{"experts_per_token": 1, "router_score": "softmax", "balance_loss": 0.0034, "lr_router": 0.000559, "norm_eps": 1e-05, "init_std_qkv": 0.0181, "lr": 0.00159, "decay_fraction": 0.598, "decay_shape": "sqrt", "train_tokens": 348900000}
Below are experts of layer 10 (counted from 0) of a mixture-of-experts language model. Rows are named router (the router's row for the expert), down (a neuron's output weights, with its number) and show model dimensions 64-127. Each number is 128 + 32 x the weight over its row's rms, rounded and kept within 0 to 255. Numbers have three digits each.
Before each expert's rows: a language model's description of what the expert responds to. This comes from a sample of Wikipedia text that the model never trained on.

# expert 2
Description: Years and function words. Years and numbers opening list items or dates, like 2025–26 and In 1845, plus the, in, of and infobox credits like Produced by.
router:085141126074097145132120169171094103167097171104106075136166127164174098140119165154162160123129077106103101128108184127069083133081129132141158114148124110096120152123101161110128158160142062
down0:069157148102111147136123187144139130126140140113129135130075065108124179108134145011074070122138184105122126151148122129119109109172117156171133117197162124182140068193112093160103092145102181
down1:176129161159095077113116122096162155168115121124136095103128125101107087152086126023072127155179078092121129095111141140115086096171174129165135167115162176127139085109132141123142123157132076
down2:057173124128149124072174046124120088102126151104112211075088144144144127143154129015159104052134144125111130136127153136128100128062115131108120117098167155129207160148168154123131159123136081
down3:147152104106114174109146133095107100148087127124144110134166121197070063131102138157144122106122090159116167097143155095145138108151094118109051095076135122118141158118082088153116116078150166
down4:089134127157119156135118131154135139149154121119058161101158106067163133092110142231090158126154096192156148139153148121138207091146131106162153168118131050132121134101142129137179120137084153
down5:163171113135126118091161111196081113124099102124101160138165072165131146127083075009119078201098127071136121133105098077121139078121170144094120112146128116159075190082127135118125133166105132
down6:060153094137145164108065109100119154077115143127117158136063088111133139112124173236072135155138106114157137121105022091124111126117146134070094104130158154134135183136106123123151104141128045
down7:135186163087126184174087209118100130128137126113163093169144069144093113115097156103152110119049163121106125118117106172096116134095140096109125133181148104156148159140072115151122103098134167
down8:192128123116135108118081093122131131137114118124113124128126128151159108212125109000073137147155147112122087119171137135104102098118119104160108132081137099120141146117142132148163137139171101
down9:086087146119140121216081179110178173095143135129091160150188118140107122144113129248200127147152220108095125122175085143144092085156184137159103144144155163096171148135130123097143105095164119
down10:184164139062132089110122126099128156084085195110151137134065120087108092161120154138110113131107181123156171161151080160109124117133173182125144108096150064173143133093130144137095063155089070

# expert 15
Description: Copular, auxiliary verbs. Forms of be and have (is, was, were, has, been) after a subject like It or he, plus also and not.
router:112197087164118164095033098129167129131130065203142093163111115167097187139115122150150108104144108111133156084069169140146085125158127108129122157186119064064174161170128183125152121172130096
down0:093119214111128118206122097131078157153146120093119080113109175141131111134139140066119109093157082089240109145124132073120123109120072123130138067128114181147108145086082144178101137093076190
down1:168102152162133161121110114035184123077117120080171144124160111104165104110184137215110093092137126122131088136116106154162064132089122063094118075118080099183114103107079115118137141097121099
down2:132092101128138130143053171109133122172146098113148121134140133148146147107102121144152076094078134110197139140182130079083125134088121155142082120171115126175074137115171161105113123160138110
down3:073119095135142052123064203126101134109107094173159150124162110097156099124126160049057134137108166150064135101134135146174160192129153186127122149160160091118180068129143109130194119136083126
down4:174134157169081113110173134127143090107101139113127130117131139131142086116106097255116125106137137098123137147139101107130146142154109086154134138121148120122138118099160094166122191099150143
down5:201089175152118108158166127117200099117170071129130076160149137148132104112109096219096173154062072141106165091141134115169176155164134148109123132118081111119129082159153086148090120144145099
down6:181105089228130101122121152147128083157115075133138178174094085162143083107121124109122157135191136149166162124143121188137144150155146074168126120136107143121138160217106163140126126135192081
down7:108092105186119120078101107143111125142131070163145123132093193131111132154133087049077121157127090138185121152108150174170125167133160109095063154139155132078118158127160144140104179102134129
down8:112130155102098160081044156113149082144115038166131118116126145160186126089083128118125123098133100124155174114128170145160111085200088126135160177145111130135149135153124151163140123111229138
down9:224088120144132152101159096138186158134143154081113136121174168153134144135091141255144117167107148138120140142121142123110123131150143114159118102124114160130100105125146115137125160133150087
down10:123106123100145131111102105109129151174136157148139128103107125114050103118097101162117105095167177167055128112230136134131114154123184104167134153127133141221095070130194096071104139119140206

# expert 8
Description: Line breaks, time prepositions. Line breaks, spaces and sentence-opening prepositions such as In, On, During, After, until, plus list labels like Born: and shipwreck list headers.
router:124155140200075158118189126164158117130148152110118131121167091205173086105113159128136127113129100117099140110144100065085141114143124019134157110160109153108131137151144119127131169094116047
down0:166154117089157139159180127147144161113109123165140170104132184194191091152131144239138172087120126124129106156179143130150173116082084120117100151113131163156188109103129111189122126125148146
down1:085164082106131134131181163165149129122110145147112118102130203202151121084140145197136090152169150112154186154053038140082117152052132176137073067156118111138175115115107183125150144180134142
down2:042085181114168089111147163171145097101179182187110134127089109087062071133143144151120103105114084136139094104153162129128134139164121148161084176108117136100112089089108077126122106119095133
down3:001149152152111124105154157174115033124144114112117082077138118138124110157156153255145144085179093149137123111138112128152133147128190157149165149114147129134093157100112169126130120155142191
down4:132122121124126168128130150120162144129170153102121139079114172094134044186085140196082203152150158125111108119203078166132127093084198118165108130122179091125116118071114154105147088150169134
down5:158114122093131158104121145141175134129131167168156166083146092076133134100120141006156122144163103077095095099129158187152150084157117080127141124122102164110147087163132164124135155169148171
down6:137109109147131179170133159103151157159107091127166123137100128139092162111124103255107165127133117094128139127195128107093119078119117129139112161125101163094145114171173112133139146087168141
down7:052151117114139125124105099141156114146162132113144111086119080147124120132160194255071143131152149134141131156154151083092095065107090133141096101123093149136116100102124117122091128117079145
down8:141116142114176134157142146109133100067163129188164098136166134101169187120161125192088126077146187117160094110048154096125121139122129133144090068172169115198199096102117127124121193133164108
down9:206137152100119136116101125101105090136094141131108149121151159131104168138114109000120147126127106144128149108089154140127102099147127135103164104171119119121112152138155114145117123127185094
down10:070166167141101111163131138153082119087135088111173142132073132142132160154136153088128132123124137164153172114104146084162086153145142138091088145118134122197141158149141103101134083078074047

# expert 14
Description: Word-initial consonant pieces. First consonant pieces of a word after a space or quote, such as s, p, d, f, sp, fl, as in d-iploma, unf-air.
router:127106098135157119155177136110126156172108118129127077155142155129113163148142086137162119141084163146152132127064144130119163123179100112108144127105116165096127106121109094141083124147094155
down0:168123143150116122173108115089171126158102123144148085094128121129110141074123135115160116111130124150146069134142143157116089195126173127102076135121137113140120180119112130149071172107110151
down1:187075108143148077123170112134127151122121068110140087133072137098128123110124134255199111116121141144120128111118137121102124104129145142182125124158136124128105131129152146061130147149119080
down2:171075160159138114060153094125125146131099153158068193089134073115171101068122183071141150093078133150110172113183101132119111127118101091150134107143117161130113117132130154150122118073117124
down3:092084180121140110147135130142087148128142086104090145135176164119162116153220177020066150148090115155182117166126162137109113152144115124145148108113098167138155181121097084121132134103090131
down4:142119134141092090146120146108154116107134169077130125098118185208100107191138163019148111108178115172155055125074129204046181103098094157111065146125112154108155125151132104117127190089143142
down5:142098166162142122141155110099127117106135121123082141103171151200082140084178108165148104101136117182109118134119170119107107161095142061056134169140095145127107115152134152182130142159162109
down6:162148110065129130165097169079163111156103152138092066086166161154117133122155152177190157148088123184138163124141093103136079156126107082149116184078112077085163143112139171115052107149157111
down7:092153102108118140086193153160172105119095179134126108104163178080092102133131090139092178141072131116100117143137144083099093162156076116104133171111104138132134189088156100110118144180081108
down8:060118089103123116137126153089105143102132159125117102113130147064133110121133100245158074142155096084110100100078128160133128079118061122125090176171107127168111079092104100165117129131174102
down9:142082137076130136187129175138161126118110136134150101111089107133149132101142135255146144165155113132177118108105094161125082159108134110176128126142123150129189175120091133142101110065151108
down10:109118098131139165112131070056161147152083103141147171103115155151116138114113094086141092147126154173216137174134175055123110145118138103152161143091076119128201187108103150135143087097157125

# expert 7
Description: Mid-acronym, title pieces. Letters inside acronyms (CONCACAF, USY&T, ACGME), South, North, the, and words in song or film titles and quoted speech.
router:159192075078119095148088145178104122170095116086143082109143110112150077117124120122146107167166109084144204084108136134137109126127119183159142118163126126153127114093126156108161121123107089
down0:104116111126105098089118128142139205125116174103130120112117127098161108124128077149096150154123152132112140094119117105087119174140134120131143153132165171155093106139135126100154131150145153
down1:141162097107174107119122063154124135093159146153108094072110121155154081127113164000158144141169137112122093133126164153100079143063161139107105138136112117127133135112125098132107091098127174
down2:074158059123105118082062111169136156180155081128158136151113156146183153121150133094165159154102165119071128143166134117117145134117165101134151119181122156094111080128121091133115194162079112
down3:153180086110129094139150138135156116148072079133160125143086112132141187095095144255147125159133147135124162107120126084096111094121088162118125180156122100116156141133117124117159120115132159
down4:186143133163147165091158129086159134132075104132087148118147142143142218115134100255174099103101127102165153100115136120171147134147141092195133167137193166148138200158116135131161053155107089
down5:148157089108107119111144184098106092149117182134117101114154131113109165107118176124090144138092134138117132120138150108095138090057055160159112148163189152130165134192138109110142118116143086
down6:000131129165171101112126137121117169155172060143170128076089125117115164117098163062121154129161176140062082153128127169140086080125075150107126056181086172092169152136110112141157178073136089
down7:151115112127152191157134132123097131118124095131091127152149101135136191118109112069067184095070095102116129095098090145116187163147139058153142121150124155148149046115113106111117139103160113
down8:145127114126120139119088122201164138136148136189114126128136103086144096156135133211129115094116185047100114099159117104190155109103136099089058093131110127145131075178109136114158120161209130
down9:244117097136134123107156103137086133142115141167135137125148148119117125120115135255083084148075158165120104123170124127125155136127116101137126124114160115108128136145128125110125165129187096
down10:255167144117155076080156116136088100108118123109066165141156153166142137105108087202100096120139065158146118103131105113095174103173155117133122183079121119164124123119134131138130106158126134

# expert 9
Description: Table pipes, line starts. Table cell pipes, list hyphens and line breaks in tracklists, filmographies and rosters, plus sentence-final periods after a word or year.
router:131058150171155089183219147178115106098071112109113136138110174124129052144084118099141149117137100121112126087125100134153136092166113091171174130143128138091120159118085139095105118120127082
down0:135148137141157122143143094046148095040128205152123149116179125118091145146135111129146160129121092100152124109158058083133121231160176068141117115104094140186092115121122171107106123128161099
down1:000100131171106131092113146148145101160134076143119106121140153106125133115185146255118179100156123157127089127175096130119130154153110117132091124157143117150115126149123093149095157105151142
down2:166108154125124112117124131109143112104131137088124138150158145120126142148130162000101063144113113114124158168112158119122112164115096131165149118140131107120123131141105149122158142133110099
down3:179098135102143097103113103122101150176098088117091146187093141104102138158123115026138138053109144149140122169118138151101149159099100207085095121144143121170167141167132128103073191170116145
down4:255157072128092157187093065083140112110135096139163174115155134139161113118156125006144098112083121109084135136168100125144129145127125110131145179077110082131114125113123117101118108135178098
down5:164089075155125120085185110137105143187168067121111185142112123126160167139162140001146156142146169127165129167128132128098103060146138127186124071135207119153163115100116074115096128125128132
down6:255135131129121165120117149181190091165121076117134135134136156166149089175141129000129108142133087166157158088170119187168144139160129097147155117112131125131127116118129093128105153127131117
down7:046154122155148174115112156120140122165122106129165076080159148149102104091173124255083132081117138116123134122123183145160154094110096121087116152110179138123127141128116121136139166132093122
down8:250154112125154131155096086136110153138139122169134140126139110147135150142103092000130139128124153153122160160104164103129110137103201106169114166141143172094106115124081138158158157098114108
down9:187124166117125131135113157110114179156136143086166123113117140139102123161113108000133085133101106103111105175106143094113135142090139121123155132134121108111153136097121169107103142148118154
down10:169110166190103119150113183117100104152173127122137168129144141071088111169146131014110129145121165119113204138122093101092141183147092136104117112067123116145078129137083165130165131129142119

# expert 3
Description: Possessives, taxobox fields. Possessive pronouns his, her, their, its and capital name starts like St., San, K, often inside taxonomy or biography infoboxes.
router:160083171132113101129136095131128143113142167113160152080128136096121117156169104121140120103098119103120154132149174065180099121139137164151096063175208125175116127168115180068143110116153124
down0:141190129126100146163137087114141096090108175137196144160146147185146100124154182060171146088090147129155129129116134187052176095138118137168154114060079129179086141117122148113063126049139155
down1:211121075124159132170112130087080091101131146113157174186148108121092149152216142245116149113174199108123138069141096136144152122105153092115084127122201185140126130181146149119166126154137169
down2:117073179125163129125153108152142138128162121131137120106170133173158128106162120210121205133183136099081119111052092082207117127117148160097121110149126150118122098147114108111101103141092129
down3:000153180098144110130086099145097131093138149142099167109130127105121092091108122160096103129186120109141121142123132125155152163120073133123087108167168150113129121114107157133091113168117132
down4:111145117150102103187107166128060103145098095164166130114153094137071089123110168255114136098104159104132091108147096091128140131163124141103058150166114201137141098116171112150104071120142170
down5:243143156081140149165126142132189098140123204109117131087196122116185057179162127180151150119078079106171109076097118136139178158071117139066093100155159097105100164090089071136114096178124144
down6:226093163133119172104096146124151167128137116149135188108108123159102181145082093219186068035070139148134116099135148101188130107131126144107170137124177130112118098096161151147100136081079119
down7:149116080095088145057142110171159198115107163136124178155098102189168154087073103255132172068110113132153080139200105164129103117117122149149168120196141139141144152122131141125163106151165166
down8:130130103108151202115164150098159115152160135088174190129105073143093193171151127114132134090100155105117149154122128125113056056145107092173109100138167075154124091092146124164099100153150115
down9:122145092131099188128084120129184114135117117148133103078143115105143151157184149255118133051119126053122159112120096109102145160130164096134129155116178133144143158172115144122159168138165179
down10:180115153124136135154128060109118124074115176095204179155072106113133193126118128180130158183105122144146114123107126140201105157167066082128090108098148097107129123064120078144097163159115128

# expert 0
Description: Mid-word fragments, table cells. Inner and final pieces of names and words, plus numbers and short words inside table rows, such as tim-et-able, Barn-s-ley, 13 days.
router:145154131155174093095144122152118110121104027093087113144157127102143110129094141104060127133184111098134106162147106075149101098147146169117173088199162106153141162224147176123181120160123158
down0:114131113117121118128168099133132124168156071141134175132148141139129149173139110147135034139124097116178140155115126135164111069100130151163138154100123160133161090161068141142123159109084150
down1:205124102161127106159122098152124151140146108163080123118097089085152146112092165000106090103108115121144108184080178070131112135102138162130076084169105155101169098147159099067080143135141124
down2:005072141167111126183117121137090106155148105115209157090125129170167119135183094206094166157079164128113192146139120086140098135152079104154123131066105069164167110114142132125181092170177109
down3:072116077102147105116135169134110149149141151104139106112134142168121101055160099255080103173137148149144106100179126114126185133168149128126115124180107096093116146107113105111174101142188151
down4:071172158129111090106179113134130110168118120103146132096162178137149136134123101000071108169121146142151157121098151101110125172114104126109141137154090118104136100127148151156088124089116114
down5:010184093108164145150131123113107128120161123115139133098064113121139111082178150255170156200118131153131146153149127110133082156133144150158146108137141151161128121134169115138119115150052182
down6:145056160118109095081110165107109106146144112115103134120117183092107134161159119169159164117097090090115130133081138051164078163154084111072212148082105140116128111176138146087170142075111103
down7:117062091104078126169108145192152124145117146117154110087126152155133169086143190245106138137096198130112111092083149107158106101081103163176171134166140170108110155116117138124138140145172136
down8:096151153134118154135182196165121124135147109119174101140148139050100164094092174231116165077103098122108172123216190125112128205150158097117119115152112159154144130094098123070112053186118179
down9:173125086119144127128114157096080179079126128072183194120168100164126123077070113104172165169079066135126183113111158089108150076128123091147116105095170109075077125155161068082118095181092111
down10:208153150179085132123073115113128163111184132094159174126103172171169098150151147111109139128193179174125068136122170138085113151121135110134137130091185168136152135145205090141109073117100109

# expert 11
Description: Scores, stats, numbers. Football scores like 1–0 and 2–1, number and statistic fragments such as ke in Strikeouts or .49, and nouns like development, land.
router:151097156126102177138141196075144140123141124145125151136116116132141124085134174093145133169149144105072106133202145107062094139096130090138110095112138131132158176144091113152122120106134099
down0:055082162086119103090152079110119100119141106140154123091140125154152134126095109186109138124132126133161151166149115134135121134106153180108088097167108120110102102107084100128111093143158155
down1:147166182078155127102163113064148107121115192163157172120099056107122134135146170035118125163150098111161149066099129137076089129113175117190131128082133130116132151114144156102094116105121093
down2:051125093118158105093101113098061123114067107130116077100134145140122121130071153134125164159117151056134146092127135123150161066131141099145154109090134152043114083122143075125137162139116107
down3:159134115137104120119095106139132124147141174134138162087198141124175160076149093255132146115122105129071079200097100135111142139088144125131135165134119139143156134165084183118109117150086167
down4:138100058116098153130088119176128183117131130106110130157074122082185146125139157220082120090124132118166124114055112066183138129168061130119133059192130164117157149116107140135113144113143134
down5:100163135135116136056168127140182103156131125135108130128150078139131162097106138000163117138125117163151104081178137175130129188165130115133081185107170165130156164122126105136105134107186184
down6:186119129152135178077106154113079109126080182146091188115061133132186115079121118143194096081164130115064157075177187147101128123085112156072116107124128093127130191137143132090108127108116170
down7:132100090166135102153122159125094116122106114126135132084115099110162090142145209175151086096168128119139080127127115129151111174166157169170095158101089109180146134083077144161098079134160115
down8:221136116114149157100032112136146134137110117132160173111119158119133123171105148255054130115137151134132138130116132113148129130145150111142151120125142117116139116115125115118157132136170132
down9:070112113131152131156160149115126140120110119176134114137138103130132119108157152000133113092151162141100142108110124104148143098107116147139143091102143132156151141151138142144160134092083121
down10:111144113145157105097190132174170120208141163110137150132100148133153069145089134024084086148192118140130192174138110133116130135108106164104145137096184113184109134097123170159089116156129105

# expert 10
Description: Role and institution nouns. Nouns for people's roles and organizations after the or a, such as player, President, member, director, Secretary, government, Museum.
router:134078137130142087084117099068144142133144140139175130146106126151077130115121130166123096111149141185147149213073114141100142133126139198104071161086136116174173076160127050142065145109117117
down0:145139190186171101141122107105084154142133080172141137174125152125096115123149057211152178166075112139107127092059146078116100115160158151111130135135188192125098110177094145064142139135169160
down1:148137110141114174133191128111139119173169180140112130154118160151148112188118119122082121098091124099139134106211130138189122086099055061152094130148107149114102186177167135106136064127124129
down2:078156139095118102121121116155121149119091142096125161142105128081154140127147118217187137120132161180085098112138127152085114125146134123121133154113097163109087201124146160161142095112185111
down3:219134093133114118189077101184174204168160063078131169141125118130131154126116133235067185096169119075122096133088147151117145105099098138119129098186123103112090131136071162087132149139102167
down4:185132148146110104136141156168102104154155102157127143143124145108114127095151206225114105127153151191133132119146100123136096130121166122101124170158187123099131140126062074161199138101105176
down5:023150096103172113167158122167132171051142195126159137143105161109093138065130150062156159130153163111082139118170148156174143094178144164111102127123114106141165155142193176193121135100114125
down6:080115138069112095093170076172101096169120137140122118099124102164137153083128142138117157092099158190101044132169135127102169109146103088157172112109126118110110143077121172149133203121096153
down7:098115105150109149154158102128132121194101085147091146113140122157138103122094172097152130119141144072148139132137095086119171176163152099123119181113106062125131139121122105181176150167154100
down8:109158155123093050135120136139114104209080129170125175132127148141102176103071180162136105146101118074083166113076151127122130150142088157101159127129187125133122154126159155098170124090162102
down9:190159160082090200074094136175136173089130140149120144086098102124174142119121159143153122123072110124122172133147131086181080134087173116176127107123069125163124123060141130118123155188139149
down10:014158130148183133157089106130136145138138129137084160105183086071091117139124142000103121149129150120151125150112120141130143133103115129113043117095154095104134138091142122109112132109112144

# expert 13
Description: Indefinite article, name fragments. The article a, and his or an, plus mid-name pieces like Die in San Diego and CJK or Bengali byte fragments.
router:159081144107102162038159112134105134090119133078084194108112101085151129158108143096077137190096132144064140114167102083168101141143152117177128124185075108103139141127123156167133075113142160
down0:109159137192148122104117106121138170118139114127096116118117159157118114132111169000125119103111176119130104037146130090123117140128194123185169125081127090162138106119153162124129101123124174
down1:139192075111119129082110122114117115167135040081140122128165144066090139084133048174155087138133157143094164071113143083069150149121110130117136120067159099165064109088133117109120118149112152
down2:099170135140130110160159153074163171138149171120125162147220128058097176153126125112159170123080125149058092165103133163121155180217075101209194164133167180113056145181118112103146086141142131
down3:223104111154096080100128140116143143146137138129089114137095150201108147127165120233073086151097114116095143140166156129074209160133185091136160190124142143133135171092119130078095147165147182
down4:136139073150141133141113076143144083097118145082152142126126142139060141134124171178138093150101123131127148115112149122169112126146099135161111119173180127123168093087161180153157137114117102
down5:094106181082103106141125114118098144126065137106136115142121173166089133124157179055155128159090149176128078119132140168132174110137144097131127114176128089150134149110130143134049104111080134
down6:172140091114078109104103170134087072127119109116109097119161140133138134087103103048177107111110092152122199080144116145131060119153096101115139183146184147117120199147089197135111072120179123
down7:113067107131113102200170081113075104173144132161134115092158135098141154169110112255095055142170140150119164171134144136062148148075117118115156098125101132093159159131104072100143110108122108
down8:103125099123098199143107192104157137166137134107103144133123069074099125120139081000131105099219078123164089132111136108156121091159121157107148195093156116123114127079123105106135070174133100
down9:085199160108179095161126121079083150120112137119106173127104094171083178117175172028094166167101166128099073159125149132175160134082171089096129093154196084062135088135124106130102172095141092
down10:255111145105175113108125148135120114109145149143134124151117116145166122088093107255152144122150131134112150152096116149109127143062147134139159100143143111143130147121120147113122078124113109

# expert 1
Description: Articles, coordinate fragments. Articles like the, an, The, plus coordinate pieces such as ″W, ′, °N and infobox fields like km², (age, Youth career.
router:130126127140098090109113123089117128089143089065131152139097127073129133132089138123201140115162127109124132171085127113091102120135161032111115109085162116181108167110126175153185137090146123
down0:191115136134098161109140089117133108099131140173073148092119142067124073153174107244151150151122118153110130180094135134143132106146146110193099129127144125096082140122121137069180107098134083
down1:228085148099162165165140141155124163098132096159122160147129116097086115101130109255123142099140089142084172119076113084132085109144143129082142144156125103044106124139069145141125113155147153
down2:204183123129133150142135118121156095118091144133094139113124199126097149164079103255063114122096081100106091166133116145132103130131164145194123154133127157180103166133171115131114083121118144
down3:200111136126174124099155115132126115162098128093093157148140133142117174124134146255088073141132107147123143113135126132122111086129106127139102133110137097119107122161142138117147116138186148
down4:060222102136131167140107108153140097133097165147110096101090110102146171110114139000104083096131125092133130144128095121135096129142151168098101167108082116159131152148200127114078124114138150
down5:113147133079098119120160109151148120127081109162115118137152086130106115115108135000146153106145124116138128147138107131138150163139154128112076062126121127130095114106144134109114100123117159
down6:153143162136133114171125147135097119111102166163092169123160138112119167109139153240145109128112118102076177183143127159116121149172152119140168175137127100157164101152107096162136128170168127
down7:072108094087127173115112098165156178107117103124115082135129154191157131063107179000091113158116152094169145159109137141100135132204146118147120093124131155178155120114089155110154142117172150
down8:214147106101162180158135141176151152155070120121153065143097194197115110095113124114106129125154140197101184141090201124148136103086098133105179136127106113119172141102165080137131141139116137
down9:118168116155108088102186206162161125120141133139128156121172109078076144108155168237146113125121156111124178162085139090131143063115140131161087079174145136109091150127133137177185138140100070
down10:255126158172111140117149128143137104117125147132116146122142117172140121111088160255132091115134107085217138095097122143145112115096125142092139125113164178189167131116106146160060151080130126

# expert 12
Description: Word endings before separators. Final pieces of names and plurals right before a table pipe, closing quote or line break, such as Corn-ea, Sam-os, games, Williams.
router:154181107105082070128100171123140110147109137109159098153143114103129114133124146154085138100125139057079124133131128105124078104153128136115120116135139091169116132076118089127159071121145176
down0:163117106106121118099086111140141124158118201128169126133084132090139124162121097000107109154119136159180153169096152105135153097177118120138155128091148121127125117150155127124133122141145136
down1:149150120143168149099079126116070096146158110157096187159125084135174144100189077111063130168077121174133124088148093133128175104125154120132120147188164093134136108132180134129159133087136139
down2:037178170131142162153181099140129196152182099152153057195070097206106189174123141172121080125142155167103120138115113163085132145136147083168103105117122135090134141141172106145071196149113138
down3:112086132087127200129110103113167185133154061152096130090114116100147132169140106255172130110153152077125096119140107170084155168083134157152127119132090129142161146158108082140134102168154100
down4:015123135100114125133175126097125120112133122169147127098131107112114129132144176000143133159105181176105113126105134136102134157121152172113106190145104165120122095093143087136140087145087167
down5:173098131136111095124142139133148129096145128060135144130168115186162126130160171137164141139106119118128110113183120069115112125176148149143087152084162043167135134146101106166120089115222104
down6:190127125137107117088097152150110161152166161155128087108139150136175175091131116000120089137135122163105089159126149082170123054105073084114186115172115113143139076112189127092132139132113142
down7:059140129103151160097153142160080141107138095146065086147103130175161131161168127215191132138133133148161102102106099184197153155162111087064118178128125145119182103109076127141120068154182188
down8:147127095183120156111113116118145145103081074104142159108105154156134156102134105144081163205190134181074115173073099192106080096160139148116108118131170152104099117178061159107131092124108198
down9:202085108155163069151101128122128098048119144178129139149112137079135150110136131000150146158079120094129160068086139104134075112132131171140151075156171081171117122084138112095131102109130073
down10:204081126128138151093170124123143156141120090104107157178129112134147125128146091000137133114103138144109124135124153132128117115156121090123108108147113168121149099179141140134111181150145120

# expert 5
Description: Commas ending words. Commas, often fused to a word ending such as s, e, ) or a, plus and and semicolons in lists and tables.
router:129162092135053186148124159035158085178241177151109165108116128136121123072151127149134095094105171130154058081165074178136151138126126198116152123086125105138111114106146072138110087132128180
down0:183085094084118142144110065123146093098125173068131132081105122150140132092125127055116162115121136109107127089094165190084119139153164117101132115093159117104108142115112150106137137095159156
down1:156145138096083156137157110147121077121137141154128142158122182084167106062111074054105132115184138140149163176147065122107152175077114150096108083092110117166123128095145153095213088155104139
down2:001096098178122105088093138138081199141138155156104101079100105148209109107126138138081145141134154114155107083108144132135081147138054126108103133105159124081096129043124162162105150117148144
down3:181111146125155142147096112093067110136153126099145088166104110113070170139178145090112072150095080169086082147177134118101129118142128083130089073039184117159115132118111110086148121103158147
down4:000126121097166118122135140130117186127137172120144155075088141141148164074099120068111163120122158152126125139132159077141056087131110115140160136123114094083116156105125135094139136131162143
down5:240134102118160098121132046165147088120152069114183110152143122175161087130091083000184122173111169117106172133098119146110149137157162103123161123162107111134119132167190134147122125126159050
down6:076084146174119132103108166103115115114113128092099103126122114127097072179151099255188147155107130115104151102164118143116154123127107117112098179085069092161084113121110069119143141117186125
down7:179126135092162184110167114084148172174123133152106152081212106170118162151086144177136136131099132169064116139142107081106082141108143141116166134104121190148145131106124167077128159160177154
down8:184178137066144074101107185122135068152147138132098099123197060064082152155151110121111110139193142096161146116081123088076120141182166122135094135086203088123142089103056137097175139097151165
down9:175140119134054173149146150104104162131064114168108138141127123173122129121091163035137152138110101129076115119139066105129137110166168147133133143186117149163129138159116086192114171085136161
down10:003138083124124133118113115147116101125138118136115097125124117136108195139103152255138103143135128120184081137174129130142127109155104154139140124128143145087108127126137144147131094098154166

# expert 4
Description: Nationality adjectives, coordinate decimals. Country and nationality words such as United, Soviet, Czech, Ethiopian, plus decimal digits in coordinates and inner pieces of Latin species names.
router:153163114023184144092103131187133121105115115121149173095171100140204061138131165168160146107171119118134130133122128099132117088129109105114200150156147217111121100063099075090173061074153135
down0:083161140127138148136105125096108116185125088151111141106167086140146036082124139176176141195068121165089087151155154180153113126137142110159095129115150154055142106139132086168143098093130194
down1:144103140105106124154116134102123162073154092104126168149151080096124135134095206245150196058070104132109142162171109173179104157137099130084153131149089068139059123134096149169143093140130133
down2:048109129129133131110168098116166120135136125108148101121126144167127161131153153255147158141171137130104159119121121127117137117112140106156101130181148139106137095110100100145061089126115155
down3:255083138129119213091071098145117138084118116127090172137142168120139145126146155000119125118143134131088122111125153109092104161145141101129134148074133065100074157130085182058128155127202102
down4:079219110164094075160178161111191146092149100177083169104140131187120120097115131199166167144108096087106193112083124112148099080104087117132110164092164120156116087126135127173170076150134126
down5:135094131132166099139168151152169163171118151161142111140152159127181095118137167020121133102133060167105158116105126215103138153154180126136117144156138109160078116138106134124116150144136113
down6:151126129139089119103167121143119142160140131123095110100104149163107134157131124000095093128099137138128118095068177134163116114109126114110157124136146083118104101112155137115103090110081145
down7:112149115166116145096167089122132137131152146149117126143134096157110138117160127255150161102123114132112109185158121132111087132114112074134103074062110119142100134082151124111138119105156160
down8:179186129116165081093150121103251114121141089143167159100159104139124122104107128121091115102022075136176114148088125122111101127141166128134110074122098137081118140104117181156136082110107055
down9:218151131093140080098160124192116056139082139112134085127122149140134137113108112000120124126107143136104082096118151134112123141130173125122183113141148150141112122120119100156133122137140143
down10:193142168111099147128134084100111096126161088083173128081188137164144128160124214018161165101123064088124163130153152098092106130096084082119130182126131145138114148117091166178131135157170176

# expert 6
Description: Syllable pieces in names. Mid-word syllables like ay, er, ad, ar in foreign or place names, such as Ferr-ara and Som-d-utt, plus table separators and coordinate slashes.
router:173109095167080104152060173159126127128113077150092172104183118129132121171098108118084105100175116102135127152144178184118145152116125051149123146122142111148127146176130145119149101131133128
down0:158088144120164126126122108130135146100163064131143158148110148126109101113108108000098119156085120146130115096148160103101095115112138155109108131110109116113161117095108150143160156137129120
down1:190169166143164143080099106189183116129101129117111133076138172126123120161077153000078078110124087140139109121099144123099102113089165114148127073109139122082131110152121168149098156108147111
down2:189129070105146071126113116150177181166094090097104143118159083138119132122131131000046127113127089161133122168134131067090119117206141080120160123122145183148124068169125089146147164180077190
down3:154124137163150186113167154072080192130098130147143144100178081124155132121096110000206063139113041069154161150125069083100127123114147099114107072131120146124150109121142091153138117130112142
down4:185150154074107127093106128091100109176095104124179163132148124077119135123147132000146114146146110138116123132102072101113089136095155125182068087177130118160117118150159100145133185087110118
down5:184133084065147116196137093117168092113182137079083142198150103157126155131121122148133187146112113134175121178146099131112185154116167139094142129088136111152105119104140104143106164119157166
down6:087126187104157135137108140159098167130138081102160147132190120166134139085116091226124118118129068137129124130097031149137136135164183125062189066073144113088147102141158110084157137097109129
down7:140137135163132069121106117111129156158114129165126146103108121141126107115123103000117116108065148153132119119178127155103096122120128127108134129121119124122104156070146147173174158150147112
down8:030157155105131179167097124185127121160155122111117122144156105086067135095098087255138142186123159176139152096088090181074129107113075106138111110149105101114150070147138094139146139092130160
down9:159160114096172171133059142093123135169084115135026082137123095162098158115141147066109130165097126104160073122124160208137105105117071110119142169156156178149163142162137129114141065101112131
down10:033169126133121125110174156080149134167092124132097062118086121188147145107117087255121162158191133125178129109115158131105137177126096100127121099101175142154134119146114120142105096109104129